config = dict(
    num_hidden_layers=13,
    hidden_size=128,
    n_experts=96,
    experts_per_token=8,
    d_expert=64,
    d_shared_expert=0,
    hidden_act='quick_gelu',
    moe_layers=[0, 1, 2, 3, 4, 5, 6, 7, 8, 9, 10, 11, 12],
    router_score='softmax',
    normalize_top_k=False,
    routed_scale=3.46,
    balance_loss=0.00199,
    balance_bias=True,
    router_bias=True,
    init_std_router=0.0188,
    lr_router=0.000663,
    vocab_size=12327,
    norm='rmsnorm',
    norm_eps=1e-05,
    tie_word_embeddings=True,
    optimizer='adamw',
    learning_rate=0.00246,
    beta1=0.9,
    beta2=0.95,
    max_grad_norm=2.0,
    batch_tokens=[16384, 32768, 65536],
    max_seq_len=512,
    train_tokens=270200000,
    max_steps=7439,
    dataset='wikipedia_en',
)
Below are experts of layer 7 (counted from 0) of a mixture-of-experts language model. Rows are named down (a neuron's output weights, with its number) and show model dimensions 0-127. Each number is 128 + 32 x the weight over its row's rms, rounded and kept within 0 to 255. Numbers have three digits each.
Before each expert's rows: a language model's description of what the expert responds to. This comes from a sample of Wikipedia text that the model never trained on.

# expert 58
Awards and credits phrasing. Function words and title words in awards, film and publication text, such as Best, Nominated, for (Academy Award for), ISBN, titled.
down0:134114113081182089127061138083161104117121098119093147086098096102144101106182135133163158125090143141130120095163105104154090112165130111086150119168117179102105116164104128142187136114118122070178212116120107179049173178137097149092127112196086083146166104137176087091120129114162162072155072117132158120106072104109059141112122135093153112122168118141066147130149111122145162095146
down1:117145056136062142097089134125137104121077145080173125124103111116179156108111129095164148177192156160170063173128125144104109096156090039171135154113127133160080088126186175161109152196165073097140130173152126088175173155109107108142118119083136118184068099115163131081093085107112126132142145131159149121177133168097146121137100092160160153107092115111135104101143115148071129101110

# expert 21
Sentence and section boundaries. Sentence-final periods before blank lines and headings, opening quotes, brackets and parentheses, such as paragraph ends before ==Heading==, [in the band].
down0:064158115112110154103144159162149092168092124190080130123141159152057113129122142152115139077145179087133125074147144127130173147187210117175154135173093138117137159156114090109131198135166037099057067118135038131109125137089117123191168093166179129178152098140166092123079104126140132137141091170114103086141164141122103143135146134112137145124145160117110119129109115140165128131135
down1:173184145082118122155127137126159145098108161097119139128108105100150143128076122049090130130146106159119089149140189122171133145173078197121122127118122083115140096087150194180115057127144172155153139129115142115016152106144143151118085160153118133156090130071126093155127065194190170115120154157133124158147077140131103126091128107096113085126127117166128084073158155118099082159123

# expert 25
Name-initial capitals. First capital letter or syllable starting a foreign personal or place name, often Japanese, Chinese or Arabic: Fuj-, Ts-, B-, K-.
down0:097108116180092106095146143093101139073151150101138099120110126079143139104147135119116145095113200130089078134096105125166049086177111152082067088144145158167152185119116126171143053084151102110165097131118143098080116132080140096206069142125102102073133097127089130200144155057094074148159131164077128143107095161109104136148125122129147100112162137146161115129130082137165124153095
down1:136117131086106139150152182137100098128176091052091154096057107147119169133163104109064129134107133144107089124131155133157080188163131135152136127130142094114126083166115182104150079172146090169174130112091118118078151177188173096115110150125145116140090185206182159150212110103114093086167138147164077135069148120114146157140138087120098096137122126136139108113176162163134087157116

# expert 5
Digits in scores. Digits and en dashes inside table cells of scores, results, times and figures, such as W 92–54, 20:30, 21.8 km.
down0:162102092098062110150172096129073108119101121131079108147162167083126129105141139119131098106130139122160116177104147126161128099163073168106145133066142117121099098126136083170136110160162098202163104077123138135116121105089137105058164132093122201099111093134131186184157089134141100143135157137159089194105088188075145078133120113172138098130087066111113140072087132101074145100088
down1:147108085134128087178162098157111104068103135108148136119118143105149114099105117148078084061156174079137219108121105155162166080130093203099168141096124115102128151126188156158132123145112120139130120062114106158089154146105145158061064149087144119169126099120102171192169151132142067158108162171111111205132086157099146093111161122174116118115104113179128159088138126106105126162132

# expert 53
Year and date digits. Digits in years and dates, mostly birth and death dates and seasons, plus month names and currency signs, as in 1895, 1986–87.
down0:160118167141138142133112124077150150084166075124108178127115118122080107090193141168125182107128112112122137109103086086132080170148126066156118144067137147018109172142160108173118131207107157156153093097092096183140099049111085097156142110136106091127136114139158141139138107062103111114099124163104128095098138120097137175138174135144085130140143113128124042075174145135119110113126
down1:144149076138093157093118128126150089173108189143174073080149184144186083149063126097111128168135144098124143134130141180143159117078097163101112136160108090135149079113093124065104142083163098095094178142202133107153128176133142116084160123111132139114049093123157113129097060156188127095133155117148141116148132139138127104151062129149198140163090115098128177192107109156127131096145

# expert 0
Numeric table cells. Pipe separators, blank cells and digits inside numeric wiki tables such as election results, sports stats and league standings, e.g. | 1.42 |, −8.
down7:127122119126130067136182150167122148169106125122150101159141111208103123114142107149074114133125130082120115141128091115169129129124144140140056095156124167182074137099146093171131136137134147096053080058163086127112148122112127164133146120171134055146127111168136085152151166083155089146171197101133181129085101161124066020151151154175156134104107117108094099113134088154102124147148
down8:166156157158126147116108151109156072177113096083145173094079086173123080073147168112150120085076193136097096164137124161154135096204084105126143097147051111123152135113152036079159152115155159151143098169093168126080165131076143122178090175140130145135163160120105126127083100132070123081129140180096128100141073124141161149120115114147169105120115078113116143086124125119166129098139

# expert 26
Inner syllables before suffixes. Word-internal syllables like ag, ig, iz, c before endings such as -ers or -ing (vill-ag-ers, Hor-iz-on), plus sports units like kg and contract.
down0:105126157088122160186082151169176138100178186119104167099152156143129150186058125173071088166113201182162046124178139070076093163131158148128115137127135154159149102123161144149162087114167115129117166111116129118134128125111116121107175115150170096114130102158148086121198180098097163136114105112116128126118120139157151054157151119167124106143191140135102108075167084115095159099143
down1:161077131150150087100138113139106136159164145113159158153109119074145137121082120135109131054077172103145126112134132135214143141124079115119111200116168128195141088161148135125193159110142125117146131158085109155117149109115139141156109143118119125145120124105155181054119118110140132158107177132171131132085088182079125150184139106102205151150086147144108094146103155093096023200154

# expert 50
Titles and quoted works. Pieces of song, album, film and book titles, often in quotes or tables, such as H-airs-pray, You, On, As, Way, closing quotes.
down0:136071162114143079125076126196115115086125147118122113146072117135127143076193102135119086170138099151188111151162155079152192161146109139086193131190124111171154127182080118100180141124099172122137107117137125101041117123155081114153135096150147085107118146127173120118074173175157097132169149160081122174146110099076123137149093130133137142130149123176176087132127135103062091143088
down1:154131132133061181109142157079141134196110167169133112143118130092205152149134128151150117098102162112111167142113104147079113131146125092142132074130126153076141043113118172145129170120181109186134137162142139142189132106142136169112120108110030181118111117189051136127122093131115153173126113119127115142123148150156170170147198152142121183088096095097139193121099151182123157136154

# expert 54
Romance and Slavic name starts. Opening syllables of Spanish, French and other European personal and place names, and particles like de, e.g. Pé-rez, Mé-diterranée, Or-adea.
down0:142066122099109172131139137120094193088104173192125140138111111115108161089153080127106147121094150095103170157141220130125149110183151093107178087120119127102117032165111125142091084131131124148089156173149123095130175096092110205119124171102194107094129137129088123095119125185136149099122134110148163134172152178146182163140164126147131085100076160137160143178091076117118138138105
down1:137133076081154214124137128140089091119154094076119141110161111165130110105155188086115086094118109155082126137143157162116108148121079157075132136124137116092104117107190065149160056078101173065147189122117154125067100169110139144113086131095098112120186065124083149133098134135115165166110173150117115128131200127081120093124198138119146162138137112103108142112187112182125149113145

# expert 12
Numeric and clause punctuation. Commas and periods inside numbers (1,493, 1.5), plus sentence-end periods, commas after dates or "wrote", and quantity words like than, least, only.
down0:141068181043150130058095067069135134089112153122124131136081190116153097177111094194109088140150115150167097155108125114110118092104133101058120132141056061130087120136124126165100086091129076139134184138162084112120129100194078177105147081116144170135133135180106146104134125144162130129101134084167117146108135117108117090114144131106110122133057145156122134179098112124131110188130
down1:071171127117127105177120105165136129093138116071132140102191049106099077139136167130105106121162162167164107093137131137150143124108121113129113103179145120145108142173151117089156112145172219130118084134140108121096145171140110134196125170185129105066166096093155180141084122110158125127162118109050201082088130146089144167145112143113166081132192125083096094076138140098127129146163

# expert 32
Name-internal syllables. Syllables right after a capital initial inside foreign or proper names, such as O-ren-burg, K-ran-ky, K-yr-gios, and prefixes like un, pre.
down0:109168184134128112089180130157107118112176107094180102117147117178112191103177067139137133121105122050159121112133109124121183089135106110110163187127110132089144143110081142110161143107171201110061093106104140132045077096107165156111150100119151077090117105135122148186076169165142159149157135150093163093155092135170142146105087189102113086158127108171126155140103151125129075109144
down1:109123138149118164063163130135137135127112141063107101091150159162131154123148141181179139092113125160098168064092146064145134106078092098080111161091093075134097149093131129109130084142142077095110058115164143137049130183144114064162101116166133143136162186102139121135147153108140127121158142068085143155149117158170200153128109105116187149122110093107112140089139211097144080154121

# expert 29
Media work nouns. Nouns for creative works and their reception, such as film, series, album, song, role, Award, plus app in appreciated.
down7:128084103090135076118152139126178106153192092165168136152187091146153080091103104106110148139161145200179104056103167121134138132173079113141212141156094098159148106082133143195174119146105154153114102103164170151147113174116148169107119173152183099091116137135106095103116162147125120116157171161159087136126049134148110108151154118147137119169125100124202176092124097149158105107123
down8:107143137104127152141069115086102129119118144158114083169158124093150091100101116075130139111101149089086041135084023103117147133199108105135077141102094131186123164135151113127139142134190135123130119146098127149088140108092111179164148145131125138120158109099138062063054152135116128128194118128099134136148110162059145110143071131133162146095166075177130153146172196111101157108120

# expert 57
List separators, non-Latin text. Commas, and, semicolons and closing parentheses joining list items, plus characters in Arabic, Tamil, Greek or Devanagari script, such as Wales and Cornwall.
down0:100164062164087109051127146168098128153204125136130113152161157136132127095164094141161121174101158127068118160106131178052105143110133092104142134121154129180093093130130078119110107141136194138192164091143181133115106159117112166152125143155156115139137114174159085173040094139146194120104112105104127148128131125122101095119104115151054096090158130166175147102162086155093164161162
down1:137128116177116116129145118119129133097159146178169120155083170127131113104118153192084140158083107091110149164147126128126163088076157106106178089062119152092135081089121071090073099132111112153119182107141138140255126124141117134110126147145146146140163146139056091134126104130127091158188140122156117145073148113144133087063113126164162134142110156085074133090108094105120173148134

# expert 27
Word-initial consonant pieces. Consonant letters and clusters that start or split words, often in Indian and other transliterated names, such as Subor-b-ital, Ven-k-atagiri, Kh, Sh.
down0:110185088159121081077127089090090101167078129099058116122144138112120102166158108088125101124115093126182179110116148127135186117107164133121111061141154151076120135148179149151120045101124118094180082122150117086226080131087151096137148085137098148169137125081133087174153134157108080149170155157133110114159100130064140132112128104118069159152144144119110134144092134203120114100121
down1:138115082140106134115091141117108129141129140127126165084093144112148175072160150126090111166126101067150109116118106107147087151137114081097118138084097062098117110093125153148115134096137147170200165159065147106123090069103202171175106119093190129166159136117204168135077075139139118113143106120174103150100105138143094078083132163147158144135157176085138154166198100118144157178188

# expert 49
Past participles and prepositions. Past-tense and participle verbs after was or were (made, released, killed, chased) and prepositions or particles like of, with, out.
down7:154114118146104109145078175103099138055161138158103161132103115078094160108162130199128156122118135130121119189104146144111183137085121136117152129168150158142115171116163144150101062184038128127106172142164157104185091131148130121081012068113123132129149174165162124105168125096141159129079160114143100053147129107120174194108114151144131110123127088125160121115117168128120107110088
down8:154130168123131112225163177134126092065173136137074142169162096159113101096121173111141134150124170162129144114131087150070113053089098103144065151126147135114085163136112165094127108185134096139147151118170156127060133159088153117110095146121115074136126152116158120129137083102129117154128106143050137083140120150155073124083118162085056070072118084156127109173119149129094136174133

# expert 19
US states and table cells. US state names and party words (Massachusetts, Democratic, Republican), and pipe separators and digits inside election or results tables.
down7:131131136169130121080202159177102085124106102127172162155178113104166079062126103086127146097140154085073150141087121130137099107186138158145128121150132192117119134129189099053077124088153144103120096115077153148104056152205113121118127172153152108079193076147150101122150168137092116139098112200117181139125118129124131121112135171127134115083109142116142092121138106120062112088086
down8:147098115093105148181155123122066133160119139160204138095132126084151199114151137157173126124129133121097142066096172121115134039159100091125131084165171116148137116136129142184088104130107059147102084090179132108137135147068134095086145122190101072133161125128216104171168125110095086125130146114119122088130110142091156097076157124065095104118156133145151122103155088164099151167162

# expert 37
Formatting and list punctuation. Structural tokens: paragraph breaks after sentences, heading equals signs, colons and dashes in lists, table pipes, and taxonomy entries like Animalia.
down16:106097135144082094136155056184127176101161077170115091110186137093141062137174127161113152150165166131188135137170120128129124126163133154131123183085143106116157112133170132141170079145127183104148101054121158136093065126165138066160162157092087151127112066115167144119117165117105141177111124116117145125169075170027130106192115139124139129137181117132102123142113133126147141182126
down17:152169130126160111110168130137115076098142162122119139071184104152077074185136094115135106105118109107154129130146137157108145082134083130136141075145131131154133147175119135161138102183103085153106151085117151133153187172130119144135144138180077093077108171083162055137107083076159142216108151156155109134115147115137151184123169155187047124112164125185182093087133138167157164109113

# expert 4
Digits in dates, ranges. Digits, slashes and en dashes inside dates, season ranges and scores, such as 2002–03, 11/12/2012, 7–6^{(7–2)}.
down0:131181064074108117128218160148086149158122128125090120147159091097143121109121142079103073205139177120152126128098157166145094121184139111094075154116135105115100097077148146087149135112132131125103127171171129129150156130144121167121105124180081154154123176071087124163143128107133165140150175106109142170163097083093167117078123082137114112211155136115133125171105137170192142206112
down1:100169099119137134147125100164138137152122058148114150113108145130122145153123149122138194165114121167098107167055157068161109153081195127124133164128196088112174183120135100128178021121137046212148127113163138152132108157174141110126150124141080154132091097087186132140090087079144102140111130130133111087161133124147166124148117152153154078073122159124100139110117122085161088143100

# expert 42
List-joining conjunctions. Coordinating words joining list items or names, such as and, or, &, which, but, and commas between items, e.g. "Min and his students".
down16:073133126144116170134139158106177144093103072101125162094128098137123160100126154080186144193144118143123126116112100153120076157099156116178075081091108101177097175084096130120182176095138149139183093125157160109041124133055122127145149118131123079096124150048101132070091140072209122113159099111154146166149092145095127104123136121138168146189102120139113126158125176101127095122123
down17:074174133111099145101097125164106069140145115101110163127105123124139128130130129136116131117170158069112098098139122183148124190146163104087097110193152197142191063109155156134164131148141143078120097095134112121143171092170128103137173145094128051142169090112109140118101143160136128148152120113136255118113115151080143105119104140169085102179126119128095116161117118142184144179100

# expert 40
Taxonomy and description words. Words in species and place stubs such as Species, species, Genus, -idae, °W, located, plus parentheses before taxon authorities.
down0:113103118111133195162109165108208042129163121081147148147160128079099096142122158083134163075123166103110148097096144087174147146154132084094094144178170158119179131131120181142184096142086079093154141182086114133043172165098136106095122129156123112186145102102117122127131099132162141100129146128128130177195175138118124101118131155100084144137143151137106191098112184168123116089141
down1:132098116113179127102130091147123115131111109210135099133156214100163165089192129125111074130072111123155108102133185072085055137059146142106153103119175183091142132137131132136113109140218190135115142119148068171100111155107117113171130107053145138100089128152127123165133149139082087148106109092135106156089121143101137160135112177163147119090143085135164120103121110141062109165131

# expert 18
Verbs and function words. Auxiliaries, modals, pronouns and conjunctions in running prose and quotations, e.g. is, would, be, that, but, plus contraction pieces like 't and 'd.
down0:101141147178134121053124107141124144197105138114187118139136085125149105115179121120159153126136110100129144108114135140142092132087132083130145172142140195121137128032097135152123078133098102136111096135099178116041101149129153116116150125161154092164076112119116086162120152185084105086105177119080104109166056129099085148143055139157173146117215125111141118173145127132126112183080
down1:177109108121080166059113159094132112107072165097182126085164112107131116159112115147098179118156099105068105158075128143154149099164131164091150146144156117172179173136112153194132115118121094128094161127079165141154116107204140122119125073155167096177101129119145128149159172126129156089108089182087064179131120115168082143103118132137129114081113124174122105097147093088054118112196

# expert 61
Career and biography terms. Biography and sports-career words: section headers like Career or Awards and highlights, and verbs such as began, won, signed, joined.
down7:057118110114164165126094137112123113117117118100084120119140108137181158087162136076143097179111096164122147138138108127148129152125126072147140095089142128165147099125104197109122157109191123082135122148129129155116165063161153101093162118118115102123140145148078121119086093187150104187142100150167129135253035117197148052144114123096143115144130142144148071127091136074128153112117
down8:153144144108164145148127132135188139178082098128105113102110153154162142087123114089167149100170111133167147160075173168155086147097159160095115120053039189113109133083093107083125144117112120118086123185089096144021107166121141090103150106118133119117112144149093080150140121117107142164085107113216159100169142162137106110132089138082156138143101110132140052136132134094144073134142

# expert 63
Year digits, transliterated names. Leading digits of years and numbers, and syllables inside Turkic, Iranian and similar transliterated names, such as 1906, Kh-any-m, Ts-akh-urs.
down0:090114101198163125148133104140080073030147129145081137156159124152118136132064161116132127098122140100087124196160127152172098082121079161069160132126142182150131129104118133104099067108111179042113152071143132128038138154133120097125124096127082157149110129145155139153130133115178125098073115148104123104132117150163196116126106159095145076107125151149124123101122126180079068139132
down1:092142125145125119078120088151075150105124066097144055155139120103159152074113115152162109147152104113120086159148120158145148167132092181095075144140157092142111213146158128148100075098147154100127135097151074185101087084116127125109101129121071121095051149092144094103135169133162101107133135112141067122127104159126163139115132199162192095170120150133170123121182151151065078089094

# expert 30
Non-Latin and diacritic bytes. Raw UTF-8 byte pieces of Japanese, Indic and Cyrillic scripts and Polish letters like ł, plus odd consonant fragments in foreign names, e.g. Biał-ł-ozor, B-av-arian.
down0:120138068131160093129131134082137136119126113156180093174090082142135138128150116154045108170085125090137114149104108144136116095137180130065155154059118044139149073110094170122119136147134153179047138109175100170174136090102155150165122082126157105095078135132070123188124158085128068114114177160146088132085127145178132176131107132142092139164071147153139134139100123141124114074132
down1:151182108185105087141099109149165077077120103145119101110147134126096095136104168134172112074160160102111139098074071121161164152111123150123174090119115103143111150126097172126091069128149170120073130066085150127050093094125120108125115145159082122123094106107194130109159141087110097099092109193142138049118100171105174133166132128125187089106129098125181119127179174099106135182098

# expert 6
Short name syllables. Short vowel-consonant pieces early in capitalized names and words, often after an initial capital letter, e.g. J-et, H-en-ry, D-ong, Holl-end-orfer.
down0:126142121118104095136192093162183151142086085087128113143110082099098147122136119089105178156120160110125134234107167157135196148106118064173107181173129100152111134154208117123182160158144120159125075157105151124129117113139161113153131083115168161120151133080108155061113111052172174141077178136115188109155112145122137142133124134086184140118124127123121141099088111112118110120192
down1:112125125128115097125113157130146095147161172141078089144104100129096050110121156101158096108148096119099127132068054155138064121119120176117106111071081121130122140100115110090109123169162112077083176133133151105171105154080074143063113092130140112130140139140128079120104212170065100067136047116140108107131144078193165141109100152146098113182153108112195147087125143116132103113138

# expert 35
Nationality and of-phrases. Nationality and region adjectives and the preposition of or in before places, as in Western Europe, Republic of China, Estonian.
down7:119099123143142113114127113182133107154055218120116107137114185118108141151138183172176101152087130172146094073143117142076130097162109101122153094127137156104113144149105133107077161109224174100130100140125100108045082189125121158178161064149133123143130112121087146085162099144113099157109135121158126131055131120142152112113111185160141121081158117094079093095110128130146125144206
down8:197114153115159167140153143115129190110143095109113133055178135119126168120127156110174119095129102141103128107036173079136177152143115159192150154119124121111170162134178151111146160135135148118095050095119108137122127158165125110156123109137069105107058117193093151108136071087136101171122216111175168104107159114138081156127100147076179133118108127091159081122137154123106139171121

# expert 14
Function words, science prose. Prepositions, articles and word-initial pieces after of/and/or in scientific or technical prose, such as in, using, near, g(lycerol), p(H).
down7:168157117154148129127163118136113112117150091065142123105126061118127147178177171206152110116107143130095157039074108099084082150143087168196134126133151131135119077113128093136137116111160113112145110105113092129083108068069093111061102176143099122106145133134151092146064139112096166076140141122091112123064128069122172154139202108119124115113152089187137150143128060131114152108109
down8:092131130144139149106145113139119130157154116119238094126125115116124138153156140099154131084097107121144085071131095196138115131134134128127167201149127196137125133161189127125128098158137134180090155115135093094078111096199146126162157161137159136212153151104150114135077173155144135127081152126125120139193166109142095195172098067171169182105103104113113137060110101162125125106079

# expert 10
Word-initial fragments. Short opening pieces of lowercase or foreign words split into several tokens, such as der(ivatives), d(ébut), St(adion), Bou(levard).
down0:114099141163094149078139060137104161132139118103116114116171075113082129143163148096167138175132113119123143133153167089140186097054185160125148117150143174134110058079124168147122035145111090124151081149178109091170092152105173141101173136122161175136098125172130083052155138118162130133130161135124116098168171144148175140163111087141147140163145138107125208139164152141058131122116
down1:164093064158118029118130126155060130149158084131126080150121110105103124141112170128091093149158120118164142140161153125162102101079121194133086117129149157156068099122086136136149172154109098124137086126070091138163099134100133151144135151142149059134090083142079164073130104097072100114138104129131171170111116170104170085127161168107165209115102163171124159143185094162157144152144

# expert 20
Mid-word verb stems. Word-internal pieces and verb stems ahead of -ed/-ing endings, such as end-ow-ed, prov-ok-ed, held, moved, set, and pieces of Slavic or Nordic names.
down0:132116150117174158142141143102146097145122084179106122122151141131175176140109117133121039118102131115122110150151113102079111183101114100165094129061098176143149113128163112125148211171122091183117169127130182189186102108088077164094193069109125147159090110108172125146093103142084151124140150120128099075063184127111094067114109067083158123126097136135137120152123134100136071102130
down1:118126135101096150108161123144144156104144182117114175085121175133152117083096118150203136159173128095154128166137129132158157117104150110164145155153136125141138107143140157138078129167133108083083096069118150182166143107150133192114108145137179112169128174164130109100141130058134164147082159155056108087125091097141115220152170063177153176126122154093035154155128150116102114179112

# expert 51
Digits, months, CJK characters. Digits within numbers and times, month names after a day number, and Chinese or Japanese characters in names and titles, such as 3:45, July.
down0:121155118122174173087124112171132092100142093117220108079248080107174165113145133113138123103188136113133083137058156122143153141125181152083083132172122163107111113145110166149176159113081093156126108096083146115084119137180176141120119167091102077131153104162166136161182131111134127127117193169142139132138142124143096212114084150105141121141160144148168158145111134125127098104124
down1:122134158182148136112133159153079086136116125141103139170072080124135181132093123135111130149081139093122117144064084129067107087161138077155153169154125198118124142092099131130086072128124134109112132097133156129163128127159135176129129111131111174149062061126148173120077152166134157205122123121116151112162187111192180216095108099119071132167145138118116125102191126129178094082123

# expert 9
Institution name heads. Capitalized head nouns of proper names for institutions, places and dates, such as United States, University, District of Columbia, Party, March.
down0:134130111179158091158148099095116154084176127104140086117183158079217114133094067139166092085154132131158165143164132114107118097089140111145137159120069128061104135100109157127072106107136034134165100148102177103152120102205105119148163093141134121136075119155132088193081147142094120120122157170149132102152118048081072109129070150154161146108147135138082127118125130131107132148130
down1:111119096186166107130094094106097175141136147140115112123131176125185144133139102088147151172157130116145102093113154108137045119096138172173144112202136134127151125131085140100135173129130079144161053144090105139127118137139123121119143113106173179122131143129146155138127102137083218142164087162174100193166110093131110203052166113118170106134073110113111073181132123125199134168092